python train.py --n_layer=8 --router_score="softmax" --n_head=3 --positions="rope" --rope_fraction=1.0 --init_std_qkv=0.0164 --lr=0.00217 --beta1=0.95 --weight_decay=0.19 --lr_head=0.00388 --batch_tokens=65536 --doc_mask=true --train_tokens=249100000
Below are experts of layer 5 (counted from 0) of a mixture-of-experts language model. Rows are named router (the router's row for the expert), gate (a neuron's input weights, with its number), up (a neuron's input weights, with its number), down (a neuron's output weights, with its number) and show model dimensions 0-127. Each number is 500 + 40 x the weight over its row's rms, rounded and kept within 0 to 999. Numbers have three digits each.
After each expert's rows: "mostly gets" lists some tokens that are sent to it at least half of the time; "raises" lists some tokens whose logits its average output raises strongly, later layers aside. This comes from a sample of Wikipedia text that the model never trained on.

# expert 5
router:543509465456497494547514543571526468447533480464526455411448521500557528437526504494480490591491466547510488488485510551577524466548510576452562503563525521480523499564482496507485513519506478468521529601488454511518542488516506460470509484464496496402490545504440492511475546441535498504482573533535425620475432469524481570456482470569587472551499495514493479551488502482504507550525
gate3:516533408566543463508466527531461448513471486463527552489554489483456595442503425503475451478485450444490473460493493473515512487536512461449520452555551444540544563517501482467562550534573514469475545454587534507490531452468500449509524505460570542449483540462548534535517537479503579485461537483535505507500506453485545513512470471463483469470448493459465540477546548484460448524478
up3:533476519470522516469488501507508534468502478551454445542479507509497416566536529476519545478495502466487521458507492492482488454466458600536484493519491518449506593489525503521461541471544492532460534530456422524453504495440474548507408487476465522473458477518485460423506434595572524517529495566492431488509571564517540456471507546537437500491494458501429444512545446475516508492544
down3:487502442496557463478516468434501483475517544491547537476540504453513513563566508505528492535522540511526514553540470507490457483506450481535515499484477483498488474542511525452510476482392502409415451502507509560545473504566510563446448494496510468507515578566440452571502552506551461391506511554441484490513471503511513553565512498564496481509507438538490529502550530528536485548472
gate4:515492463462532495533528502631500468488503519516526547530474551427497525492453511580502466488503498451484466543523546494557504525475496498446477522461444489508495572498453445514538525528443534496476537482507525521526490485512466491479477517544497510540488481443446545495493466562467504510559517472506567499482528518530434529514579434504503510496458452574479607542568488552523557549491
up4:503526497557502477528453522465459500577489508526488501436530556486515542550486476492470516479482451499529464453538463537437419457493566468527563473548511512462514503482447508470507454556530501530552535506493518508504491468551510491491545485487543543495505487548597511551427500457578500461474533448435454505517472530550534516507526517510472494526556533446477488437468494503526475452507
down4:489456494463423526464520519477432542512503499520512447470477485456478435520486472488515429513530524500550472524418523511481480526526472514486513493458493443492470518516538492527510534504499465545503465522509503589499470544492428473606490529511489418513527455517518518485482519465526425542488537516511475541501545517498471522441595500541538533544498484593521537523522496522486473436525
gate5:466521513488499515556544563555512533566557492470495481505418495521497510481459521475523508509521530529467428515495497439497615441519474526514448475533504477510479475506508511472583491511493546460480499517511481523534456563527516535517449486505486486534518476538463506484508540499482520551469514490488510517476428483468449515501436439536513391541541540483456450459444478484522439471488
up5:486555484473510536453509480488490460499522530542513500454538488557557469528521516561493543530488518452532490554431490480405554510456471416493482455522467454504531585512550456446561519499549432465496511458483511518545449498526531541499581467437507472473469487506495548509505461463412528472554384414482560518489421541441493487520488570402462481485553532527418513466486494449466511525418
down5:501527528426486478513531431527480493420453490457523507539485421459411422465491585513520506493494516511492417480478547471484552525472524473488488546482501494556622466445397532532467516550463460523536573437513522511464478500448558532495462495476545516528514502543420517502431553556487518512513532445525481598534550566515505477480509477471504525450513524462495537541478466478496451528457
gate6:462421481422547491549501485491467579542446426490517505527511469518538428517406486550412572488429474549499532492493498466498457515532534555509499512467561492496512479497517515409466504461504516536432492518516481528478526515497584539508439474503518478524529455446548507414525423555547463436522511500453487547530501478503555559485442453456480452517492486516485517526490548477495526479518
up6:448582519532521490518496472434499471537456532513506459448475520510495499481483552492492477529500521527391535441488488496521531474509473494493474497530429462554508501491505516520504531463520470539515437510447481521500480533508514438516464575584527570576520504603526520546525574494420467530502548531471557513471473528504492525560494437571527439480480526461488578456496498519511462535564
down6:476468436550456506488447480514499510568470464460483507464514480480520577524491500485499449543492529495477461516415458572447512448493482467482500502438522482491478439513516501446492528488520511417455497457555522445468488415508510505511460482479557571511561535439484502527372477539491406534424467527483464576468513496534421492545561454500433490585535466568543515524515535535462470525472
gate7:509481432433558601535543428501471474518483443491464491516500506511462570461541450432504523497477529487478502514507493477522521438434515528459512586486459453477470503498524532470524582449483510492502581488498576459509440461548509537523538467424493500480464496504477487395456494482461573494517498490541460481535529525507522535505463579547563565578512515573525483482413528431487545457502
up7:458568507533425460440400548524482507488503570534523470444424426553542521469581516550517451455551434487509503524485486540464523525506460471481489490500515481464557537521468501533485405513512450465525499495489476464534511509466459484481481444448542501544515503547466557556514499495493427422411450482458476548492525508434449422455474539506473495482503509467526560497512514525493545477488
down7:481491491490443536462472520499536546478469514491461528507475521502562472583488486486496491466544480498469527522483490459449518556558457498462478467510468481504488556450521377437426473452428528500473515462556460552537471478539458511509439488452475456509437503536541462533557470480552516430385436503482553435559453431480497491506555413553486535483492477458574561536490500462477480464495
gate8:433461551445491537571534447552598520430502548497446495508463437486490519469568437549456432536412501449583454479554464511517447525474527482489521510413503416498488548460443481493578473554481477453510517497475450567483506513513581460554388430545517517460551530509492492476509497474493460511572513436557474583434462516605461505485466473552497477482459539432519509474475550507523560586505
up8:488524528487527474501458481571557451515473565496550465462508443491491490526538437460581493514477598484465499510478543474525471485547577568451414451501583478465529478439509499511532525512498458425460464502481446465431451517458612546472408480552468496529529455441540522495522523518461496489580491474479474529470498562507478454564474416582497535522485569525452448510491552478491576449482
down8:498505468495496494492478472465506524582487512543510574520456499507475456496459461483452488528471489526488518442492561572503556535519489518436561445457497432532455540507474535537434546475492490480532513567554502504511559468473515436543472496484466519513522545439579586447540495429491437457469435500583540403549425444497578489543483465479487486387480505463521465501517446510465556577522
mostly gets: "ation", "tion", "id", "ine", "ing", "ers"
raises: ".", ". ", ", ", "-", "\n\n", "'"

# expert 3
router:556522480458454498499493525447519467519463438474493466471494486571452533557523453540493517489487490551468514512484477554528542452575533483548451506580482466493493520510469527489420509479493566494506514510393413528502461532503549431430400497502531551488416512504440476536474514542527497524473519524482509568536493528555520473465484518479447466550522507525500521464523524465495550420547
gate3:532453478478519473528437515515462562535490513464501525530566502521497469444531469531494541549504514483503467488449547548484480476403542498501432631514487473577487503566415484477504515490502503494492466500509498532533514545480572487500478537512474532465441510447476495477545462510549451482464514523491506454452496543526436492477476416506479518548517463552448514491469510445534499503528
up3:520569554535529507531497481479479499471461538547554472481469506451424569454527546536556504481525532488467526547518475475435520536505496490457505479572501608564460510506496618498519487530441465475523476516532436511466563483464470532502506516457506515464540376520506495473463502510457500529496435544466511538554543526513544562482545487571397456548496487465542513486571466520450495533465
down3:502518585433572447403464502498551447486467485533504541514463492561511522511500538498420548470514495471594482541379525477536507505563440505434588540512519462609545508494445500530476536521531475492498528527504559487481584468540509501489464493562479491559576486542464534507553518488538490497510436495538506551460475482420527491486465502490526505530524532506521410517467542513505510500536
gate4:485467576549507483511486528533524515487470540480489489466597474493507515500593517445499490462471538532576449513518499506518454504483521522507480490487436538510514489501540498527490519480545509493541504434552488504525499478444451521503458519516502535519513537510504570446446480590511449449553501475468497484497484466520525440521575458554501468532506567567582509506473459537540539526477
up4:502516534505493545556516469519568443518555535504486490512489508561490470509531503514483524525417519495486532467511458494541533469445470573558602434495480536555568480504457513498472511502476463433553499496533512453465549497491534509533472499523524528445529451463526529465481450500575488525525529469529503464486470509530513462520479423479484539569430493505543513571490472485468541547458
down4:575508459534516441511542447478465519471435521484471484491493582534505399492470533527441520520430513535472540519475476491443472518510428567515546518513543504599535476493547512690513458538490538512513513568490405551509527543565474589502463527487487494512541579469534555472516493464414485467477526564509528532529500470518501541446427530454470446544488460497537555562508567511449541517525
gate5:458507516525560487452474470469489449487555486554508545437552515515490490587453477448493480448521528504514479508569508585504511550504549440538515481492523526528538486418435514495495461504477472487487509451472538517555507567414475514562490486519571510511468452465454472456478534433501506506463457422382414516435507486535491536545564479528494490451575516477519526497493469522448601488493
up5:551537492526482424546509498467488488529475472476478485518538531434531510538496573546481527516491468477471531474472578439532429477488491488475489496506440469435452509533541420527556514530477499593527484570541467515455446466539473463401505519506421482509493571542531596561453481515531481561505541581563552481566446497427424515531504575481458472543489476502493491505564467491472434480504
down5:462501506479412550475424520549533491505455535464514565466478493496479487496545523459521503550473471510476434456527518518494535500499467536505440509507585452518541541571434510558503572581540502456598481456500461574481480449426439481522547541487541447458499465578458485505447472525430462478469486566529480477453532463482476478508524528621537517542529474442467478513499542422478503506509
gate6:554462495565430537474519651516533521437452509493526542546489421456490512543480492476458490480498518393482497532472508514523405500539572487495548487517557519476507486551559522461563535504463490456562513461507470518498516545545486456455500553517508491524499512460499478473506552520516583408555469497543528513466500486540501566425533501463487522503494541491525620460443483497546476491537
up6:542425449516475404454488537555545570463496507559507532491523515548475454489511471509448487503450503546494527487496456537469506572484564534500490514443468461452488524503485532592445509526473499434543465575515445567474453491520530453486482453525490522535464464498515533407478495421537565541454561530451467459483516501513449506485467404515519532505414530536583524568551521556467480488455
down6:527561519458519431531525420505515472556588516528439521478514541552514550504549496467537477478464510516472562485565564446473455564485532510511533474467424474479497480484483466470547516447530545425481557556438520406534525442568418526500494515468450492514529544535486474527477521532505485494556505523426393483468427525472483427485505560415472509480518453491544513511528476584537424533454
gate7:481488531470474541486478510461532460491441565478505510580468516472517554474543511483428504473435571554569481434489549472492496491503486525577504524549502503442476428487408482452532570516431576472535484500426468554531469475533581458512469536456481512525515495560502522527431487494473462519496563507471486464530465554558496445531455523456488514516445501477459552479484552462451493550561
up7:505518519424461500567520532575555501491511529400404531545473452433523524475517507448510481507531537501518493481480525502495508517515457514507499494496471503492499465466469434489552454514471505557468465515391533459537503516506515469526457524492545553529478501553499555497465570530483468490557446499423530483586482491516453443495492485551527447527480454542561501462531502539479475525540
down7:496470577521410587471582534506478494546505515523489525535519508438475482492551482447498448558545495480476515441472455469464471493517489498493493467552496474532536561488458582542477468454547416485490511516443441592472467448494520478464517511540506537460473598480528508492489540467550574515505478445536502521580581423496518471517494511458448466558439475588487498618486567503487480491464
gate8:454461540535518486415472499543489451446473485476571489490526468465534505491470526479482488491519593508492459420531473475512494459479534467489460565444531455462497549563522493585483508437475467504545501486498525552512525480502431512493446471598521465507472479496487469502494508543501451465518506483530494459551484526406515451488452474442503489469401552479519458452551501580471467496502
up8:553542570521542515553462505524491454515513495493599532472530429478485482543479444489576511463520569499521465565458573497496490573537508498524588429484424482498516449488463501584576473510453494498489570466516533521518505473523506511533522504471494481495490423490473550416591500540464490476448520512497462582556528508423545566463438501542569472503468494424458546486453548528465500485479
down8:590558501545496530572571504489434565464542490444576518531513548479529564514523524523468434509484475560528511522586492426505565473505470518465500493502545540516518461479477483515534550497444534469599555473435524480432442485518475511590528517449457442511507483472504469405487486457575469452508476511518528506535488498498531500450461496529504365523508489520502453545458524500469551506462
mostly gets: ":", ".", "197", "–", "195", ")"
raises: "\n", "-", ", ", "\n\n", "; ", ". "

# expert 0
router:500585485541491386464563483497507494508495478589479546434506477537491493485558450488460605510478553441443477526478533507521549482562442549553519464525495537529539559514532575520484471543516539403490461480464496525531471511494526494527476442471550506536470529477475532444453520486465484481506581478554475506554482590481505493557547539497519452467502581441427473514499486539483505495514
gate3:459522556537556493485452506518482450483504448495502505475471509575440602498472515516546512470546505471484474561524523469488452486497497499461476467487421449504532537502480453479581524541486533527443483485474456496507447437484539483465519543535569496541501449472481474506509513497531544550464565417533588493466475461568491506542547465558591475560432504568429524509504542541462552483484
up3:527469548523520482451513524549540493525486516461599507529493488474451579552519536546532459435552481446570490580566537470482435494478504543451600460465437449482525540518481458479567560525561451491490429534525473513527472523512500492465529476532502523496529447497488491527529512423504538520495546506517485489486439533466465562561521515515570503504501490512412561507484520505456530470501
down3:505547447484466493527542509489506544464490484491461613431473502518456491441515544535469535506436501482486440562498424506668549447429506489543529548466550516493504494501411590505488518501494527484500547488523529485507464541466485547519433468612518541553497536506540390499504548544531547476458496524451482474469435532512471479503454529518443431529535557455531553578513491447544501530548
gate4:519476499503511558439511490502505516457489531512518487452473516496494464572593518501569470499539556523556567449510570497442524568461578530479525509525495469537489524459521450516486546531459544478541509492467500501514464534511454473551435484531485477482485372484519477444451397536511485504529524478554433504432503494533513521458576485542556462496503487527436582472514457494530526573540
up4:418511559490490485528448594500484468553506523600442516456483483512503431459499481516480502476503490566510487558527425516614538469511486475542501453515543425543540498462484468539491592517550460528446574558488531494538526516473418547482527468496454492567511550500530493530484549475483469517576530481465528552566501502522493570524528501506537567511511463476436447516506480446484521552496
down4:415540531495506551501526488586549491523544513468471478466568545474556522557507432496484519537564478476528568489514529479556477518506454531560435491425505476492545487504512576509533473503495554452545507532510516512501451559556564451472482493499479523493493495546467512490514480452551455595520539565510478410483534476531460442497405429503514567449540514479508529558530509509535534495526
gate5:487479472540507574538528482488521422485445484534453527450534505553514502468523431507483522459500651532397534468496490496548518455494491437556506500503426545508481575498454556555461488479509523429447469565521430490501504417469482494510502484481514520454495479494506514452455492425532496540519561550443523439488532545564494481485502492544504400428471524534574517501495499437501535458451
up5:528496553568524502568536509481547422502513502501543495420469496578551553506417512504512588461433514486391550514545510487538528502495482424485535473527420538525494530538408525513452497448460516461501533486495433568457554456501461491535483483511430519525540506522492503455562537449515538469457512518493520493469522501509504491489500559464452477438493501450565511474555490526501489389528
down5:483507475505417553430493487443506543559503522521438464495501527548510454566571506468512539470450457536507458472511488485451538500423501460588462491454511528494474465534506537423477481485504473613543523507595524424473492522565530541510418515543526522508442466511458443495519493544564507460570504474524558408435524492487432491536518458457436465473430504505513521521534524474548503542446
gate6:446414494498527448512514484496438471531462445501462541555521510512464555508590521553499525504490496526506479508574383470498498497512472527473562474450548476514515528492535454505559570549534518492569499488500565503512487506604472490477525475512492496570474493493424472491439545487468564454500444518472486506495498367446495465565497461510501453607514480550557506494476531535487430448496
up6:499492505534508453525480509505489495469462502473512538557530572473467475476498484518532526524474495495489471462569461463535473535481438491503517498462588491524432509474526467497564505523503509502476493466519411558533447476562496479510459542483547476502488492483428470480474457453438457463455462449526491527467528415536476470569469446592536518536536483561546545549476663477500500493550
down6:533448505523510447470504450543525488481383495469431545487492476451423551496568516578459533506501457501456533475473547513475432504516512514500536479506550453484478529518548535451508503475460508499454546515512542568454482460502476548449486447404539482550529570522556521493531532563498507495509482501498492422483439483534499520558468514443556505549524492496507463553638443501489571567482
gate7:530500515556479555524547511534424500499462478576500522540525485582449439458476480504453503550545547485525432496544472516498455510515510459537491452471491487481493536453520452487531507455464496416553444461515501468545554506475461591456577505482527459514563477507483489500504496470473424481459450537543549563503561467397489486482465444491460591484538449425402437536496489463546542587514
up7:520466517562464502417548528536477470511507419493528493516479528503481423483479465525501506469414558481498450501464451556498491486414544451439508517570488504554537570534508449500524478480448483487496476488465482470435521487489548495490542579495533487497527518572491469581458502525519383507460572385482508491472470469499550466491532548533516520415498511488490454476526483535575522497403
down7:446517455495487580446490479481509470469466494471489556478497486502505406457524476503491560399618520525503470506544494547487534474446480491471467516507527546579501548563499496464507468457489521441589527508573508511538450459494484503551556505535480530518613567542450554464489468536515475491509535572583525426469535458481487489510460529448556480549524521416488446520553490411537466543439
gate8:416394484481544472483468460501474486465426484436530563482485501552522467474471525516548551552523497475480486425504455590507489552457510416516467553503523403488536469510470480505428465538520525518486511456490477532512484454514418502470544511514467400495516555487507512557543506487515451458444497433512569422445424567502522554531470522462495528484539438544503490504549481560463525470462
up8:541479561487491444546513488390437434535507440473464492487533514458458527556508530499473565493445498578456462568429513480597521444554561493532519552541542486465491473521589451567573498460527449468504519448525496463493479523528551550565497525512535510485551517556567500477495506463493551506509484538478481506514548461555464490498504499481538504510433552489485541458484563553559484498460
down8:527512521459499508550508411469520434534561491548486536487421480463497454486488545486524435591473456546462454497493477486540494521514518485562532572523472471520473501507414507455535501526525522452464496575542532476493520406596501471482453460470498518489513559404590610501544519490565484475473469459530474495505550594455487494543516498482456520491454421524413447556548486488500487502415
mostly gets: "| ", "for ", "In ", "from ", "of ", "with "
raises: "the ", "its ", "her "

# expert 1
router:571516520541517504459497542500511461511457451560507458514569475532538555539550503538496487503468432543488474465465559479573527507590581473551514535432421546492541532520490582499493432568486506440467535487479527539546518516561538465457515508459558485439498413503495445475481553518481504451481543390539474556492529606442528453436560521522466506451563551466448491491523448498439526477503
gate0:517544497500472449460512455517448474560514486429465477506505497532530486501533517509541506524500535468494483494436515494456566516510500513542547507526568446480540594511500509438531529542477517415551422520531583479439462465479580514533502489450478509483445425491530537507532425497440539510502528560581526429456440464512482475493514501506493470449519484507568477490450545546464566517563
up0:462486493538541447482480499506505532502483482518546516495474482524444514488488496563501426554513457534448538484537482472517471467505495521453465481465421526457511358549495471494553527516500517483489540507489506465476586479555371481469533602469510527500471520538444480462503543414561495511511520526465441504470529517536538522537403544491512496489501506532452438522507537475497446495537
down0:474479526517511376493488566498493510508497513469534509533486457576526494510460487487476469539492537451475520491600450512430532511572496483520528498509536455497520490529457551496536453453509494507511575570555407485493470435560416492531501500563504505494473565480439537443458544473432484507514466537513463499527430490472519479575451535464533479490587518536488477531500515480526482497493
gate1:522483523514482451567444568480508443521498482496580500511449516535512545487512512488550480460529497524451449502480433491444518515497558482548548478460630508465434485549473403462550540510489588508500485442432583532547521594571449549553530501456391492420527472457528484535506505547530479535506554498461516482461428453460535531450543551493530541470534488445568481493450555543523523564496
up1:581512495469504492524509534531509543528487561466446463514512499432536494525449600487461440468478546522478597545483500474440500473456486440468511514460435559540462523524560528434494474548531444495511524487475469437528512494487465501516458486548494495543508524476518509463429468504475482545491434552478499538512519486428562521479492468442440504549441475552463538478564542478528494551542
down1:476510510447492472497539444522503505465588519474473479454489436517521539504451521458503499519385545520479543483507534428533461419492469470453537489492461479450477449453575529509538429496457532495469574463476532476411550574519532462536540543411457545501553459508482534540467434468532469537510529525505520557507493553546606537563470528503476553442555455551402483551525480486516477500485
gate2:543497462544481490432543515475458441470435497534496545501514580439512435475492495477439476566475546555539523434487568521447478564414573448529523432533471529426488493511529397469499501529543509533450513520511483451591592533512518479501477548524494556437440510508420463499506526495566507513492526483447534514477463485477430483458479471531547581493461539576515531463538500486431558496568
up2:555507482501461555541601517552519501471410561511526553423495556435484470455439508519529518522468486544488535517521524520541445497523509484446529510479503513482500444496541433480439476484458530504444575500536409569504530508495548454518489533510404503509510512484479484450520455492517501510497479538467510537468502472496449443465567452493533504495506512619486520473539476468477479481533
down2:500477460593518538509562473536505523523504525549463568444462518537511507551501479528507456492489513484528493454470508524508443489534514481533552465475538460505451507475515566484566423465527502500549499570508474502521473502537481497539458501543570528537528505596457440484549508494560534507472439500429468448527550505521437478482532451480510488532492492603488482534469451466510489481503
gate3:441445495422460486491497547488425488480570479537487560510496552549535526439451526501518385496472550502420494495473510487463472494493578523518598499486392461532536600518553477483519589529458507546528485520551531542475539494511525531485558505479526506553452488557497508544469495535527572525475494487535452495516461502485593550517518498514514512506518528484494429509403469485521521527533
up3:515424564470534491462436470459463499470498521522531560470582438529487467486524492449495489553466556497502539494470521502448528492455520457511460498506511477478447491481463490422409518464487496496538561463491508516530481541449483425521480529517426467519551475543507555505527595534473502502473478549492463421483448501531591503543484518453483526450452485478491437534467515482548497547659
down3:565534517557545486473574523506443510469459491481520504540521436452495408426499490461510535462535504515607503547450571514522524565519572419397518540479503529479458457470516519466407525505561491504541443556546499554528464508455489419501486423524519482518483490503462570487533533643508564460493465523488429545495477486447454540455453483543499473519594488556475487546582497508495444461442
gate4:494437510500512545483539548492497539536454494534532526471491493512564556458459503526492531504533517495472545542442486493508486461582518492479488569492492503416513518480471540550516485495545565523477539479484474447488534452547463516535474565439449481515474516582496477546514391458559516517457472473484479452503504470455506415487530559536498504475510560529501551516496533482510483421494
up4:512466517529488579542505487454490441508475479487495451569497479530455492522545417498504500461478480582500533560504425575532427497496477543496500457539408509459540457572499596469500535458506485523518539522446515532499489528470554478494587436536528488520535448512535501475505470465556521507545511535526474507476501539461501457560467437492479519450496471487436459511493456492526508568524
down4:492477440438495506503496497477438534512445504459535527435550554512528482488558482562509450476530462424443537490536520479501490418488531527541569490624495544486498570417455529534544466515488466452543510440533533551466547491550513529560475501527478488486522411423525587489528517486541477455476505514595491494464599461504512467551429465472513442482519539469497423475549571383537503518473
gate5:552510471452468519531540459581449493457544427545500470531512473462520475456511514520500536482569536447495415503405431441557442470543451462495494500516514524481519542443473505514398497554502513527577531493457479501519444513549500550458516527510525431561500493457543518506475493476445537491452597517563495539540503447495495480518520440494493555495575507552484483465458486506493451436492
up5:503421500479566489548519476500502490501564486514471477538464509436545469461519438527508500583531507515546491479444513553522456466446415536511440465515470472518569522444488428476509516427488482590526523482459515420516481481503542499505545446509542545493431497539535449483491414474398531581467517460472515522469420549467545462500430512528500523517497503581345512540496536439480496443522
down5:522482469557566402554525540459568423472465529456476550499473464516502426492578525478402539513520469465487456537520519424545507476521521430515524499527456460466404482495487494449504517488519486546644482540508495518541561550500482470502532501418545445470499554481484460509531524462499485446484568466515579501494480558521524486446464428512467522458530565531532486551530480547429482518438
mostly gets: "Sh", "Th", "Tr", "Gu", "Am", "Bl"
raises: "at", "ut", "um", "at "

# expert 2
router:421549478517527455389450566487508541491501595489430511521548492518459538522467480487427600512485507562382457456506557466600539529477470521533556564470497460463508471510467513533478505495475449509550504464544421516574574491474484470500512468444524496369571510508597466467465528465488438460524497542460502547523447474467489529492495469484550493515485531482478488529534466542453465500479
gate3:531468519487478467496430552522523498477492538553518517523466503522497490482494448455538479514428553489452572493507454441491455483499570450490500562523465553467513488479496496461524523448485549452475486503531478425500487499624492438512510496517552488527462545567551451440521493506583576544474488460493444503499504429483519471445531570481544569476489478512416481550556520427486512476476
up3:497434493469548495474531485529504573464455471423499439492500560494490515452515531524457521536496430504452493466533477463427520474554516570499446483521503460584466562575496479461461517516494473488434530575523529528461479465468488502536501495557500517483433471494500547517381458427541435529501430495544509454569557548516552504536504439428506451503596465465547494482522465450558509488459
down3:523533456535485565473461445499525544573435478557474519495492551443504430474460503556478462485588571431542498548433536543470547449542578516538515553520427456481581581535515520488475518525505515478488459560554452575549483490481543518472440508505488526480463508505413491613481434475464471468489541478519515490540567495481464526517548476485510515510496518514492504465500535501511585520515
gate4:562449483492493535545561531506495465492498458502482550559560519449522471492525504471493493573440523476463502553515466483443548546542419471531437500474455499559493506542471532462610479521499440517453459575484452531512519526427494478487463487516537518585448418493552480516494449433536490445529523515507589469484497534496521441510526470501470485500536483439441508536577508497480523466514
up4:525519481534522487512475414431538545500471523527399522504483443510491558463534566543490528508590429446493488522437528522523462469474518465485526412413576518474492508466469476502338587483542547453476488492558512490447536486486500473422503490491538459470494523564518562488471460547515473434475543521491419482480437475488483524484442549509477500506492463516515510560481487540427549525426
down4:433522525475502466608503477474526517517531459443454469484559480547470602525506488492501534465436467441479497514442475416481542503475506554431535462503541503465510542526514486465600504447516472473466523442479509577558518572471437484481527527496449543605499529537516514448479490458479469482548488476565500444465619449512510468435547514533537528511530473475537541417452486522471503533561
gate5:487500460522500506485403471561491562505531505530509480457540546561538513436516513503547543530535546490498510496505507513488514475535494425451507531588488525553565447530538472471561516467442440504422515569553506501478425509498507543494409510592563557501519548516477528541466520491510448489533479484524506459466457468501501514572487495461481448500441526568515438523571534552464486510573
up5:483431395506522542515461471475525553511540536484475461501486520545471437463514491536530528458520526469512606433448537431536504478504509450474489518539489439524538489462506526423445522499570464454451489594552503480494445522454468501505477551543535502502545505559494512426511527434347494459454515516445531454468468463494543544508489529457501487493411556569530533566531473505486497515461
down5:493523466541541443476460461480488526490520458429553445528471500526529552524488417529379509559531506473470448516473506461476479467464456552487480546499492530533468460464434533509529547573543506540483599482552428460505575454609491558495475472499484522500495521475581440541501486487502467480491544483470473496466486522538493493564464443569463478475447541460452471496498424448531467548489
gate6:489498522521470496490476542506519530532531488429520513504441514520493461487504523498455486483496513496427476520550538462528411542458523474506474515481495496491516503451499547466583504475523519486481509482475486444485495462541532499512445553471558370440457544473553403509532447418471519557529462488435506528591519507509555545520497557454536465538480476548499548543589487482620505441512
up6:480486492555467467557555568499508492550481483599503473517555564490453507517554453587452523518469507447515500548503535521475540533478510521558547557467557510581519503533518535486504440487534461444482500516481501461456488566482513517477418492516460512492550445486370554493465489534551520550484465482538442481450562525484528513477520510518500545405540459542485514546500495510490484504473
down6:548529558495501520531465472494502495515501517522523492509505466511508461474559512465488453489486496467477521551485488503495471571468610425470470557530466526538506526528543423447407513479510497538499490511448471500460470429516583479509481460493502461492478468552506515550546508499506573491547495497494539580539534503492488499593510527535499503462438470466533495533499508573458475488455
gate7:490613500440583510501496543581435532495477553555506540480496507451406473456528535461379532483554448483429452500539512436498483433465487563535454505505509546520567479533525510507574468545538522557544420481459510522466482487532516516518490477567520419535496531476492493497512490524442529478497508489470486527549534550450494479532561395516515458509416528561488485562437461552510481471512
up7:572494512479516517469502510492520463503470413536533455518535497534534513539450546502535468432541517496502482477460462541525506418493474537502515453532539518515520506462457439445489474485492451550461587494563470537533493556546495515510529538571466435528464522441485525449477516573560472501474513476511466521505431483473511473476505511502508587446538536519480547518507447442526463488492
down7:509463493537515525525530561530460472553533519359502463587489485521428510527468563492490552543462488492518493473498524507546532497426534559470466495454478465479537518457413409512507507490373549488489524535487469494482571516508455513447531535502427504466564515481490507469477496488498493442490591482525546435511538520467583502455462438451501552545495474452500545421548422529454534549513
gate8:523461494487576540535520520485507497523529505504477476511474486584479478454526517496505524484500496472459465560552504479513547443537507549548471523483511515470547482501440494494436579451537509568441444538466432486510532453563505528452530488467569447460577481478502470484535510477504519439440474475455534504501470402533553514515481479591523556479528466513465449463525474499539546453491
up8:419497590478488506533554451492509457490524488531443513482467463470570461474484462407529562507551484510502470484509492439522427521509535438529506554483467540492482469510536539549539434540472548559535525536424499557528585524580493551457459478468535457524502501510498514458576487486477537498445529565537522450461529393509542430517559541450483423418455491509555539467555466465498511500497
down8:400507448546495518558518502484497513502510516503504495507474505450507555458465572431409552495484493489549553508496487455432450492463484486537481562507440467519598455501476480585526484511477523539465502530451549487550520561505548420540525513432529523421509544397529552527441522472547492517501461592472544437493493514525494519520437491504479513496538471485465466546499435531493558512476
mostly gets: "ted ", "September ", "August ", "place ", "became ", "ated "
raises: "| ", "and ", "as ", "the ", "- "